python train.py --n_layer=14 --d_model=160 --n_experts=16 --experts_per_token=4 --d_expert=64 --d_shared_expert=0 --activation="swiglu" --moe_layers=[1, 2, 3, 4, 5, 6, 7, 8, 9, 10, 11, 12, 13] --router_score="softmax" --normalize_top_k=false --routed_scale=1.87 --balance_loss=0.00616 --balance_bias=false --router_z_loss=0.001 --router_bias=true --init_std_router=0.0118 --lr_router=0.000679 --n_head=2 --n_kv_head=2 --head_dim=64 --vocab_size=15541 --norm="rmsnorm" --norm_place="pre" --norm_eps=1e-05 --positions="learned+rope" --rope_base=2060.0 --rope_fraction=1.0 --qk_norm=false --attn_scale=0.125 --tie_embeddings=false --parallel_block=false --init="uniform" --init_std_qkv=0.0419 --init_std_o=0.0 --init_std_up=0.0419 --init_std_down=0.0 --init_mimetic=0.5 --optimizer="soap_variant" --lr=0.00336 --lr_mult_qkv=0.4 --lr_mult_o=1.16 --lr_mult_up=0.797 --beta1=0.95 --beta2=0.95 --lr_head=0.00912 --grad_clip=2.0 --warmup_steps=200 --schedule="wsd" --decay_fraction=0.684 --decay_shape="cos" --final_lr_fraction=0.0 --batch_tokens=65536 --seq_len=1024 --doc_mask=true --train_tokens=535600000 --steps=8173 --dataset="wikipedia_en"
Below are experts of layer 2 (counted from 0) of a mixture-of-experts language model. Rows are named router (the router's row for the expert), gate (a neuron's input weights, with its number), up (a neuron's input weights, with its number) and show model dimensions 0-159. Each number is 128 + 24 x the weight over its row's rms, rounded and kept within 0 to 255. Numbers have three digits each.
After each expert's rows: "gets" lists some tokens that make up at least twice as much of what it gets as of all text. This comes from a sample of Wikipedia text that the model never trained on. Tokens count by the router's weight.

# expert 1
router:091158125127082094126125124101097120134092084086109143102151128145163111141120122134141112110109144153124108112085113129134145115113139171145182109143115149096069136107130150151122162116152111137195121126158141178152104119135128125113107126178135137153161120097137098112176122130109099134139091129072118127082149152115136140116102135130110127140111138120144159110121139154151119130181168105148148135103138077107136118138137104172109115102138122078091129161173137124143115106118156
gate0:173117170089117127123100141132133157119093128102102116102108153087145148117119171122115110165084116152107137102088128151118123155085150117128118140139106156118138090139139115080165137091126127143098117142144109116095132133124089108139156131147154129126096139157149182136103096086122109117123137164109185168094096106142130085130125151167092152105137169146154147119152116126146129121097106116164138098071131084140163134130098132144116124125105114102150114104115112163160118138125086
up0:114174112131137176107138142161158134145184136175136129129110144115144116151152128123130182127136118099109132107108113094136169082111148146164135136123075139125153134152093105157129084127129102177116113110117150118138066134090143120146113147109122116115127115115098133116137134114136159143145139133101105106137108137142116157105119103089131132150141107142123132161065150114131085077137181122087134129130093131113156129170103141137182104130117151077122156152082118129095105125121143
gate1:147140093155106114145105118124098111094133124124143043142106129124096118116118134149171099120151198148119109089110175155126124142143165139167100041107080136104110138119115116148152130114109119108173129131141135121123187132133141106118134139147102137144120099109097091150153137131147096167125140127136143153101155096197123160116109118151142119131097152106125119118130131147106109134126147131121097143145121114137120142136085110131083167107146139119118117132166157107123142097127111
up1:117128100152113135141104120107123108115170115137120083132134120087094110123094126128147118105188151105153097057098160170098147147084170149142104099120098134102093099124134117107142102107109133099141124104123134128092176128153126142139098133104120082138087134131109095133117160119140146158146141132163108140081116114185133174128123110127144130132085142126131165106151106110145113154127146115114148097145141153143111120121094095137110167086159155108103095148126164103111113135160106
gate2:115119115119150126118152121110124139111138150116148123141118116145137135098137094111162166132169147157114109155133131139114133138169107093142208124120146161100071133129172123120108096118139135104171118145155114139098150099182097121128171159178178125099139159072152107132146121109127102137125087118102144122111141144124126104178128128156150141142146111079142080092097138150172146154137119110135124136121154125150108115109155117140125181129118125128172122133124125073126103160121112
up2:100118123101135165129131150114116123168123137172152127151122129115105132110089076134112135142114124150143135169143134089132138122136114153087150118079149117128108113101164081096128123128122094122167121153115132109128091146151105106141152130115137131131105146110119116124112084134144098156140107185090171106136104154151136152167117142152083159119103086064142111145145081111135163132102127130137128133116103145108082096133088118121139138118114056107165081119109151120090115130113108
gate3:129110106112112208091095099088125145152110133145111087141132159086114116120122117095106127139122132180136116150097134105107066109099111124136139121124114140147126144102133117140165102130090100091165112170138150097127113126107144115102195112099134120092142125122143129112088094135171104128169105150109139127145098114135160145151134127130101108121168136109160129117121120131110143132151092076145127089085092072125117100130124102140132133145151152120119126160138101146176121115105124
up3:163138101140091149110077144121098135139079111151130132115122115121076107123084149138114135161109133150133157162098118102146105115141136192156109110093072168128166122136127105135171175095124128168135134133150153108133109122109106096130149076097141112147104120119115136139141077108128077091095146117083123121119143173129148128160115166127133111101147133120134092142098119124151142127141115082128118149112127112091125116130101101098133140171108117105094158165128123117117128112139170
gate4:104111136123073147129136117084110143130120133146167104142167148157143127153094128108156077099153167139122108115121152125117109200142102113131137128129153148107147130152130177120142141166155143165145146109089145108125125139197113110135114139152121124133108130116142110145143143177109104129116127106092157122136129130167162091132121121103135125164139112156132117109125141111099152135162134136124112126104161081133190073127143116146129136103122111118111145122174123118123150097112217
up4:148138137115148092112114147114126135157142125111113130075136088110089144153136093118127094092126100161117110108134119094122082155120140153128110097148121108083137108120121125121121113079096127089157134133134136166117120114128169160160125118115145140147156119148114099122093105109126158144103122174135143132104123115131127134104158107153121109182075116082105064118161125145071107123140128146111134147184074104159108126124147119145130101125119162115140070124119137167093121145092141
gate5:172124114140097104115120121128086134122136121107150115119128089071097107130118096118135128136117119082103160138170171135094132173110163114104144116155148105117108113118161085140133133158118089142139097137134114176165125162104103127145159125133105099115132093125130112165103117134111118133128153109119120135171125088138118109109129113122117150113152126150132159094140182154113151122109145190146128190150106155105149093149131082146171156125143087110091124099107146148163153148132102
up5:141100150128162117125117178165085095152161128118177130162114109105108124120115129127058147125095165113128112115158169124141130172145152139092137105181112121143125125111166185146109126133078095112120100115125110155131132174135134079159137148080133133124152092149112128137148114169130140143107134120135124168131158126117137138087129147136121158098143142159116101139152146142165126109110168172146140139153129132134123111140107094094143111141094115109127113093099083083149151128141141
gets: "\n", "\n\n", "| ", ".", " ", ", "

# expert 14
router:105154088108124159136144137104118129117117110082143174133146137166138108169141108135156125076120108138113134096124116145085151117117071143149158129150136136123103117094104135147108169096176106164146099138133132170171115144130118108103111119142112131143145135121114111155148150138100125141162166139116105120112139178147115128120103122139107133153087171152109148116109174134131129165141146100151186133102136119103127143131178111141107118102120157105112094151188135147129143082110187
gate0:134154120118145125115099135100142113150115134087127132109097144111135116145095137152149143129145100126095131157101100121113083110133116115073144147112133136100118125144155149152110115132138141114138145148138157156090101102121132126076146094174112182147149116128158128148119124116138088119167150100130144118133135182145132139137154133144121110165137163116057166080090167120099119148138107078163173132148153160112147137094145099126123077117096145094114126108187140098125125131143160
up0:112084115136098147151133138148159123083147184105181116144098165125091115135135119097149113178121138079112113135131128155102098114149147136150143161136112156143118131166103136113131154121142109103142140121119152120137121121149123086089140125155090152169137146103160107114137191092082115151151168131115181116126132144113147132178115102191111106126130110122105149116082127127144091104129117101131171123123127160141141155100117129098083113137133152146117126113140097144100106136163141
gate1:109154149087145114176156125130118156085126153145159188171120128137137123138094136152127161118132118111104141112136167138084143126096074142113136089101142124132118134059132110113105166088153116114143138111130121151115141155136133146151114076148074112113146092159135102150141164135092131125129130147104134116142089168101146144114120141165150130133149116103063128082126119138128094117133142112116152139164116154161116133133134129149131104118069127159140127168155138114079154130143114
up1:117142163065074116163135143101167141106183112100130130140134103144099125122102097118143144148140122107082066169123139107094105132106106147145088097137123150117124146106139162134106157101125157105115112123094123101127166129136118147192134119136125110130124110153105134162128151127122157118183136137124119117107123122131152126118081123130089070138113130099113115122123155155129111144132106120080162151139139198136097146099123129148131107139119117162118125120158173149098151134113089
gate2:135169149104166126122117127110143149143126155163149117100126124154114147153106129158137100156139140185147145116162127140145158104126104109094144112083149160111158139122111099146115099104155109187156122124095117086119065125137096155145120136113128170145127087116096096120157133103113091127136182104158157125147121186162142094102156073130065086125129183099137117129130146136140125097134154121116125143149156103123140152151123126119109138142113151107137118099126102125124116116157136
up2:111167134117097149109114151133151135176115144144160121094155121145133192153139146143172063142133114177165160108145134079103111089161102101099131085127137134161150159144144147122151146115155107180106132126120105119142102149113116132145163126119110139111122134116096091120167119097138108100118142151104108111168108163178114102123112097135110096172158137100130112124119133117115089109124140143133127117095131115120094157138139152096126081122076110111095151121111127167126119104137116
gate3:133121084110130123106135083130125113113085144122116163117163140108110119117120144099142115102130109163146134134128081141143126111116113146134130118122120164173138152120100108143148149086165103168085122141095119126101127147102126168115184113127102151122158064137161165165126169120124111131132186136109093121113149112146071115153115162088135155122129160136122123143073149117089097101133124120143132118069137135106165115145083141115164124180166126111138112142109128137146131114145132
up3:109149119100155139095146130122138162114116176112141143132166137134142102117130149101117143145127196119100094116133107143132134133146134119130137145082102159111145157119115126161111127145115089157088126170117115140090123124115154145097162126129119117112170094159139137187137159153103172133176169084137081131147144118122091150128082110107123138174095139086091092150091161120091123093130137110117124115110130118115147148141106138093129096171116143114113073144131149110156110126146117
gate4:075189124135153120133145095099106141119124147096094142151122154162168099155088126173101138134101062083130139162140136132085168112109109115147160154133155176152182119094138111133101127141153168128118130101132100127181104118100168115129127117150092134100139106130131127164134109144102137145126171089128113116141118139123084076145116147158126145117112137120111135129121149117138113161118114139127113118155129107135146143128183126127113165117103150100096111132158119125162129104155160
up4:101194115136155140127147098086138165134147150112095133154118155161145073144124125161117147129132076097140138130118129097109165109152119135121161162119188143124143113083137115091148153110137129142124104125117109156128132137122198132123109109136086116123127088132110117154119140173109107161128182121120121127137113134122121104134137144179132134104100112102119166124108154126159118172087100124140132146133150152159157131136153136147103185132098179112116085133156103122150131118163141
gate5:173123082137102140160150131121112141131150109112063148135117141117168143077113091100143120115117106082134127116098131136085156135116136084167120154128159162147146109141140149122091139110148106124129115111089144104129126126123140075138148112143113122133121101153148125110114124138156120158122141135105084121067140137144116100143118173117135099133076141113112132126180162149121159167107109107160126077073144149101111135111145142116112152162099121152158135143082119152169139152118101
up5:100144133107148088111112124137132138088139134144188119127120113102108129142136140126070127148141153154150108139147115088171098131111123152148151116105090070105091107128077093188124168130126164136140155133148121145126083154112123115111118120162137116120152116126105084124134113153100124125143084154128152129173112163121114163114150108135101155125168109085120081136090094113125089141125137145152120131179128099114120158123107142115157147125165118135094097126094105112112111095102121
gets: "\n", "\n\n", " in", " (", "-", " in the"

# expert 11
router:083116142139102163099134144118099133086101108117147169153152134123171127146171115124118112070101123131151114125106102121124125115125127160121142101162157140113113111093136127149075145089166112167175102132149115178147093117127109125140115119172089100139160154120144139109152145169100108099148143148107132104117190150148154144106103156136169148138115148157122124114136152141144098125141156120153154149116099096090095129155127092130125082122132147127094155138113132134148167116089157
gate0:081132139148125159134134157123090136076109081137117115143077108102111099131151117128143163110118062126136129132059100133123121136106141183100173187141086109132090162084119139124158131124136109102102147126117159145131109140100135143111115087138121135130138144129162099099127116115145121124168095132112109109105115165090102143118104099112104126131106142141099178096123162133124108167097107142110115116140108115149121151176157114100097142129090129131107109105114120123163108143109118
up0:176161124134130126154130139137115129132159110189112094111083115117148121118153122112121140117158124119162151120100145097130123146125162153119124154130108127077136089103107135126116113142105074140128085119097173136126144131099139135131107107178133149123145099130154142133110146137132141085169117139116105134156114124164140119091096147165130072117122147123140140158126219085158119134113141146110103131139136121142116131179155123146166161134090125128164133104141085070136107137159131
gate1:121167088133122119122154137080157110114140153131101140147139162100147125123102137096134125127108126155155139119124125128148152168142135113081104078122141144154164191097129124100163117098100075141110100111130065093130177111172051124098120146089105121098121121086110119170104134099115117126085145097142118130165105123099108122150136115140120149119130130166155129119115142159148129154143127090133120166129163110101118144130136129098146137157152108133155121145155159146134123126115096
up1:144113115163092103130143139108141148144081137144148111153128167118101089101120139106162105158152126175101110111142124142122131188107128131145167106166151099124151135133178123154136129101121120124176163122152123128094157095155142127146145121077100101091113194090107125089153145126162116102085143134115139135151148091107131132104121137138126115151112133190160098145142100149150113099140178146116161148121127110121106092129099095103111151133121160131099159119116154119118143147103126
gate2:116145153137100132149139144119128121133106094091117141090145106151122126153120120137139139133122104137124149107081130103119135120121116170099129148164151097128154127184161092147120146133108108161126130093097102097117143200103123096147161105142124136144163124122119139162135146101140094093110133095127078099155140113134121088123143119185097147085153148157126076114110165149156109125140106106145161121147123094160118069173172105111139148147104146138091117144113115085124137145145148
up2:101159110116111135120131143135156106138107089102134140109149107127111118125125149105129155081111112163149106152130130110149136110134108139140133171121082119122179134140113142113102097155168119082121114083116133154072150125101142103137135157139150192145135121131151137141128134127180119121073169113150147166118112139111097134198144092129114121143115130170128128126115180168147135138090110082110154140117112132101136143145144162154110156157099119119155091151175119130097159157135146
gate3:099111142127103117151146134149099123110145122093150126166104152112130093149129137119097159062111134105133089118126118155079105145148141131116146144124138141142097142112186158178067115131111146133152120125153150138144142106163113125133144137185150108141145121082139120163147137157121143140128144152145094159117121111126178144101089127061147164100123099125157109099136145106180122109162095146121095140124164136147136116149138146144094131150093093126155124166102151145130123150097118
up3:134180158113142098107090119111168117114134129104132132145113125146143140160067108117141132139145092106098138139125153128170164122125094118107105140088176139103132118128089151136188137120114171128126102113109124128095167163136143177079093092080155134120119108107131131127164088133105113148135117112121155076153116123092131111073130145126088114119135087116121163145099133123105154134136104126104128117130171147153169130114139103123140191132159149149117118110119158103145110120128115
gate4:109075107134130124114114128083126110125091117131159124117078128113160142087109160149136140108142129142163112112124125115110134119108149167103092090087153159124150158106148120134107106124186141146150119142143092136163136082144133177107112150139107101130115182141155111156127114157151091110103175132147170124143160093115108136123119125145170124158130129161095097129144071170135124131143100145135151129172113087089107174147107153136115108118173101127134096138124120112148131139114116
up4:106083093152131122129139118099104113134068119118149118112073129113144118100136138135164133108160134153149124076153127131105149117132135157116117097108131142130140159106120086110116133108198164137185132118145120126146132070141112158113099157118093104141115162143157116152133143161176100108105170144131169163127152112098123132126151117130166120130118128156107112142152074180129108149122118166126137092184111088118102155123112133138088116101138092130133088154122111122125132136122127
gate5:111096112101169105139134120165126122127138136186123127139061171137141106157169119090114138085141103172142141132136165162112141131098136139090167110130158153085063115128118148140105089096148165148148133173117111148110136139118117082131151158107139135112152121137137084131143150109136136147158167121115170104105133124125129141119166106143128179101109135120115112125121108139129104107100127110111126149117123114124073122152125123107098179104129101157146166138156155160122101109117157
up5:118148138135097102147129130074157138112132163120099138139160099123159131070089107132120130163122165105116113102102128132139105138146101125114124164108122085131133140127143123105117184157110130131088132115139101087124139131093143115109074115163104163109105132094159117139125120148091130117104103143151092120167128115110120110115074140163158115135129111120161192130128121130106190130127116169162122083137165137141157151108174148103162103164127163105134096125099133144105120137137142
gets: " to", " of", " and", " in", " for", " of the"

# expert 2
router:114137125185131117120118122100078046113107146133104129115124096143131117146129118101135125094116137145137114104131102157148146113126120142116169110131132104140110065148070146156107140087142090147173113127176110157125110136127113139117092135103130096136121163109123113139136131142120094118158137146134121123110167168143114133106140136125113181150142179142132126096132180145125129127156157156136148137133098127140162168204137118146127117110162089121149115179138102141139120120138170
gate0:098116127145130152096113146146137124167115149142098203134129134122117110134141144142158144123125114065086147177066147165143102121115116129158146130101116123125112108146095118145162148137135143146069121147131113152122096114129111141078120117124147156135125109098180140121151144088132153126155127103132169104138090169100094155129125164116108183100125124109103111119117107128124138129126084097114121130129147142126108153099153095155185139130137134127113118107111129110143066104109172
up0:164107152101121122102092100127126157122131154169112102105134119126166094108103112159093141112137183167142141100164092147136155115168148152142115117139154168122138166097139098115140143078111127151154057117102131145123131164126112119197107092123141109146153139129098153116128140149137045152128123136118112137143125109142166117108138130138122114124178137116139154176123154137123095138145161143119135138155131098116104102163155172121149125140126110109120136151167110113152139102125125
gate1:103104152147117133122131116137128079163075146144107139158119098140112119135137133094149088133139115125121169118097114106155123164126146102096155092128115112113130086126144123125090103112152109173109120119134159152127071099151140146112093123123139043136114140114132121110138102137103151108119156098136172114119149106157108118091139150141085176140133122146127105127096123138128158084127134116138174107121110164152113144133151130152099136131104121173105072126113099145087097116114184
up1:107147110144150108119106073113137090111180076114175148169150139113107083130122147105127184119083134110142104140103149179109149130185107161169131150112174117150134152136102138124131087145110153103165138141139140108126153093173144104139102133150138117150150180138124134174108117140140170153111147150102097136123103119084152155158100127104130123112126148118172137129098131164123092115160144111107108123109115138133102134115136152125164141138148138105168112124124110118150132105130107
gate2:104161152153122111106150121129079157115059131121109114114134072141153148132129178145130154147114120147124144150142119149151162134111150140131153118149164122075159150134169109110122140103072094120117127161136098143082095122152139144140143115156171090115126137116138141115162076114130135101130142100150095129123134137114176140102121133159128123119127152175136123128127096126113170102125135164164154163157097168115114118154106139173159151127155143140115117159153119167119113150093164
up2:096131132072154124133109139111093095136156122118122111111131165138106120101150129139128130141119110134106149109127084140135098168127114132148086114128093173108132101167128153161166119190162122162167122135131189117125145098131103127151131164115162109124093129122150139133116129152105118129139183159094138127144144133127092122115150132126155136128082099065147118104104089147153106133122165121101106076101121135113119136105139143137127126150072137109107143140101100106134161174159085
gate3:112153102128084131124131093123102092109118132158139115151154096183086100123132146140125150141173164089109094084159153162125137127107097123137145163154131121095124092132119145139075109116149119168145134078183140155130136102136123126133106107135132098136141139128114109134141153144104145104124157140158104123124110110177113135141103158108093107130126145107143180156141148139129116117163131149117161139153137166145127148172088135092145139106166143099065108123112123134134135136079176
up3:136118141125102151154162162134188136126098074116123123103116113145094122160103137132133092108114135143122172130102087134131164075143133172115139128075126122181137093101083143144101131081134159119130131137137126171109128111140120150125128079146135163136129119169139136131157116118140098050114126118111136130144145148104076156126138141084128138119148110120082148127108104151131151130108129100135105129123159171141142137120140114189121101147156109125099124115131132098149125072152123
gate4:075168131141118121157130114094116146136134121088080138132142101143147125154104092128127127116153126106113117124138119140144148105114132158110119109162140116144145145143135157139131092141159107142084106151156134111144141174102142138167105111145193120129086098132061192167130127114103082133128119131123110115135100141185167142107130118140136124122142124123144158114159127128125142187121122109107172128112113121098145125167118162120131144160144153137149099123118123137226137127113127
up4:162152084159165118112167067121152131096126172182147134168113116127149106130111126143099104129095171119086121079104117143137128133118183114153123123097138144082124074144133115083167153131110139136136111130128150111111141130129144130152108171088112105111114149137139114134078153139128115117109113113134164121149144141129158134089140106046102099134092123131134143161093135113149102104105146132121088127132125137115175106157113129157129130119156079123130123145154148102131136129122130
gate5:119135129129130086111061175116140098102081121151089110104078118122124144124142147128141108130129112127167139105125134088150144095133149158122157111116134100140117098122141102123163130127138143126130161176146090110087112138088127117108143146105120101120118153118184137166138144117154132137137167153125118136130139128147125130133166060104147163074129166126150104165098111111142100178083157114101118115119140138105121133121093093143126100118161105099159155131130133099138084091124100
up5:148164104124154163168128106105131140145136090116112083138134181108144142123087146093109135184159112121091095102121140139109144134116092120086062131143144099129092147150090176133100143140127128139126103178093137181134155105156150156127149140097128108149137100159113144096148116132143116106116094176134171111127134134151133129116120146131144122167146114135121106141122094141105104096155139128154147145153109125141118137156117144102119138152154132147056131155132135118125162180142112
gets: ".", ")", "er", "s.", "ic", "an"

# expert 4
router:122140110105113148097139130128082117128107134093129141116149103172139120184113092110140124099095146165137105090116093119137135104111104161128139111160140123132129123122092140163095165120137071162155083135157115151153127149129135128100082130128136113119150127098142099103163124168082126092165132137089097125125131192180088139104159106125158145120127161146141133124097129151136161159166174112177143142115137121119177138142133117139108133109148110105119128144111135172131148112124163
gate0:144167149137114120140087105119128121136083151084082149139121137127165132152097172112157125139166146150128131141108131148154122198129111099122138146170110137137142129118137108134133096134165105145127113158162091086132138120155104177148081120118148084115152128092115134126128107113138150161127136143167067137171119143136127133110138136104176141171140128152121118123064120144153115098139150095138124142110088155118098142094136130150104119130128170143130103121112157139130059143145147
up0:136143138137121125144114124101164130118111144099101123107092112103134116119132163120151118140144111120187158117134109227160141147116120112090118177160117108118106141105120116078113191116136105106120109141170124135120099127101142158147122108129120119099195158125100125113080119136117117141141165148129094126162124113145116110111140130124121131137127117131098141140123165132138099101123127144166146129136106152121198101134127085109098091112160123134131130142104134085084094177120112
gate1:087169111130103152107119126126141122101095154172144111119108122123111123107125108118146152093142166162132157124135118157152161094129119100119118166093104122137120140134129105162107109124141107121188110144194168099109110132104105142122114089113155066149135125147113116142185118122144084135172137152119143139098105139170116124117114100112176119109105154165164138101101112118135117113159142134132145119153130087106110145152136121106129099111120068156174122135137121081129123157150163
up1:077133078124134117127080144122134117170157127142133108129124160122085090133149116094156138118157156114108101141160126157138140153139127111121077111146107108138115144098163163116117092135177132135129065114139117099112139175137085152161148137114185133161127116068138158147150114125173124161130127141124145142157126157147140145125125141116128128118138112137151157122151134080180127124161121136124147181124147124109172144143165117154127125129128095128154114171110105089092148160153127
gate2:113147128129149110149112136135164160160124121133100140094100131161163121151139143122140116160110075135119133135097177092137140124104144142125122057134130134140111135103153171154120155134123128103111111139128176120125126146147103116114151097112116121076161137121127121122116119078115088089149197164134172134081108146098133119158100086166147106145124145135113149130122078151114137123126111087152147126126107082102160171103147135145132121127184124143128124124117102107088133115099171
up2:092091098156170135118120123175128149133144141132110136092120145096188126136132171120133122173106137137158134147100125098097100135125165133152093090110142122156144123121141125120164118084148151135082138138132140137118104112172081148129133131113115127100160151163130131106115157109142136137127143142137180143133141099099139132153133123090132098180090124145103110107085115168130123128118139111155141175163107129107099154073099137125107084163142138139144136128118127067112116106073118
gate3:101077170148131154090165108158119170135130150171102147145120106129080124131100126097135121126098137151170138109099110159163139097130146121111157124106170136113171095094108158118110150147156099164155136111141137106158114195138129107102160127107110146117132152081172158110126091140142134147129094093143117144116122171150103123128124123149147146121174159132116158099122143096137136115139130098182139087114157127105127121103144151116137110106129085137097109143150093126111164131139144
up3:148166123119149103153099133126108123115120124156157113098095122131183101151142082161123151128127131149080127146152122099127127162154132148150087113147074105119104131139135117165127087108137159116147081087131092149102121076157115136185115109128190090133142104131131097128151172101126113132121144138127156105128148144128138147126119122119085144127081111133120158134135119169142125150110132121095110118160120111147102126158114123106144101162079146108197112127157135132115073130128136
gate4:130125118119124153125156135077136093160108103128140145145117079149102110129141117130151146129134054125174127129168135102111087082107130108140142095123133136130130122123155123172122156145152120132116144150121109137140145112125129126167181098147124127101166128123150162122079113121160130121121162130105105144125135129141088132128091107153087182102121084173097084152110114107152129146130132140088095103106149144133141146122124133164077164111125162079152100153144170141120144098091121
up4:165107129138148118086064122156131158127122153173100083130132174168161165105141130135154126169094147100126138138081119134114135099187097155104130149165129132114120112121103088127100118124131148115126139120102173129129139114124105106103104147159122122178121111122147125151113140123114107135143129117140109127091062135151184137131141125135115099115116118148128151085121184151120109096092129117132126111162120082140141131148137107119148104114110157191128172154143091129120152140137126
gate5:082118118111127118145103143098144129133145133104117152098102116109106155143131125142104180134128161184139113135108156108099125103110114129070099123130133067144138137118128157103123157128077164129150099126123100141161136169083122082149161093096139089125133125138103136127158124129146115103128168133114114131098124147116120116127105130135142104134124120126123148124139107126177196159133122114109129096058148124118145136131123117167138135097110115138148133098137169146068087163143180
up5:092156157135121125153110148101175127125195084105147140125114106134106156148137105128125177120125154163087140157105158090135142070069112163072111137086128092133127149118113151096152146164098142102125124138110112162131136113131133095121168108123162137133135165132120142117148131150109091119116167109158102127115109100097133144133098166103112096122098128154131147161136129122133166112153119091126119080076121109112135115108129105121139151111122139131119114129133168130113111172125173
gets: "1", "2", "0", "3", "4", "5"

# expert 7
router:122169106170123146079095137113111111093104117122096124117142141141128110154125086139135081159110174139141117059134086118127127096135095113156124125120141142127138079117108167169078135095112114161111116140119145154144102087136126127126099158120082107137153131110134116118149170170101128107163122168109132115109132155131107168119122121121169159106097141133154136100121152146156136125151150146162140144129111109084131214155143131154102110105153093153127131135148126132146112135123129
gate0:174136152154119105113123139152115137098133118127109147134139112151120111173077126141134103126135141092124070108148080166137135120167130161151114109125098156123133078147121060141125127123113119110151132135118136124124070119178085144110152084137117135129151095144140154128135159123090097122125083098176099138126172153124114159148139152062131132143124145097158123097120132123096129096142182149124098138118112126166143145105125143147150104142098148146116144134093105126161123147092140
up0:092093114101086134114140143103094100156115106126106113125128153156091074097101108097112116143122146137143138069122134137117128166147139165093105136150175131147116153119180173137100125148138140125190150127118148120123185154160152181144121150098126101139085133106116125139150147147126110133087160085145133103112084155118111123120128137121116087136106144108135170137129114107126111121081181091110142148118108135119141147140161154135124158124126085112131129139119120157116104172137129
gate1:117131076125166095090137113119143149145155121124058166152152108148104133155109098134174083099106130106123153144113145141148138128125128122160116063150130145093102139125134153112092099117127183140143146129109087116131155105121130144150144115106132107186131124119158124127130130134119086106099142134147123136144152128103133145121092119132132128102081161137137145109130108173143107161156090152143081117132123099104106130136119121156153075109089089150115102113118151164100071133125115
up1:143106148120110129149090134167112122100098138153155110108146151145099141101098136143107140062178149144136090087135130104135115156098163171096155158120140106158128140111128109137133123109108112156154103116134138153144058142125132136121101126160148150061117098111076124092147097113117168142120146098139132155117127160176154163086142165151128109143151134117127118118162104114079136122109151111098147132119150152117132106151122100121110150119144130088151119153129105112130161167100153
gate2:095143101131102119162104141101145128078082129094139138157128091116151130128124123167160087146116117087116138080117168083151098124122142125121114065136117121135132125120113150119145130186078138119146078165140143114109143092118127170142132116144122139135119139135142136144078150135095092122098130139163144125182134118107121103083156133148118118110120159141149145130137068185126148131148148126131116156159116124091124127126142086141095140132120138114133148075155148144144144152090097
up2:118128138133132106127139141180139129170144144106172149091132126096115120133144097101109161094156150135107126124124132137127127146133091128153107103141149125102123170181119059168164147124160139119119137099151084156170102178115126133115080123138112118119054147168128125154131093087140092094125129130108149093130151112176141155116091116134112113134140149162128092125113109122128144139146122103115127106134094132126117113128086154107143121121140103127083059144128160137119158136109136
gate3:159123127141135149095106145135121147154140145149086125095105144163105101100147099130109118163107159159116154146128092074134150106114095118127138149079149135138152127076109124163098107105128081139146150159092115164142090078116110096128051131129098137099134140168113125152158125123152145162161154131138142109127137145110131126144116122112120160104115123125126103126120144104123109137154136192176130138142142075109137125136145136152133109129110100127127143086158117148183090108139091
up3:144094166140154115126173135153131135160149097116132087124147153131150109131110125102139126112134085098145167152134090147160150152135086109118154132147106167076108112133101086146131143113138093129083111165134136162155106143110121126124095126153123113138125152102120176106103091148114137110151126152130134094119130120132087115076119104182144172130154151150176131117117080083089093108178121173116137126128158122125106109103147131104101127133105086145125169143121139109139128113144102
gate4:139151080113143116149137152078157128141142140102141128135183130124131154134131111131130105154117149127077148118130142132127151124149097101156100078108127135149140145102135111169163126116107129183154114104094050122138139132089093118141093148126108115125092135148123136124113075108133118116090147143139123165124107140118108146124119112121085138107130130112172107093176133088155100172167107127125129151085090106162133152140122101123092174137168123141098121128126165127156142108098104
up4:129106113141130159116084096113111165107101106131095134149113115110133110100086143127121125139138120118132132115097121161046151130130121164154086201140141172094136093105110089116127140186096133135159155142164179113153116102164135120144116131148147150164156128140174122131136154123120169134180101104113127131131115099148164115147124130189170135141119124130134125151156122143117166130106146123152163148107112132111106114141138131122162115123100084130137140083138133117123122103156135
gate5:106143104140138105129107135086091129146148130115141143125130152125112153089139095132143109150117142095142099143145079112175141122159136090161154123154150147129099108086093170104088117116137147157083138125089120129127083136107118148104131137126086083149140140172169105138140128087097108109145104165102126124121131115168139149163112110109143144096122119141092132168171157121166109115167121161120159123159136094146137171157174102160122131153124128143139092115118122160167099153134124
up5:142086128140118120060151109133111085119108146148131097121111081121131099169102122116125122137135097156099133127122155118094120115106129124109086126116118121163136156159118115171143107132057151133185106105126152135126145124124141115139135103099117186113143160131111160129172146126124152165115114110137112144130124140082119119105137145129134159118168164174099155101106117106100122158128104125123059128132121137124092081164121147071137121114133125130152152143161160149106103098098129
gets: "1", " | ", "s", "2", "0", ","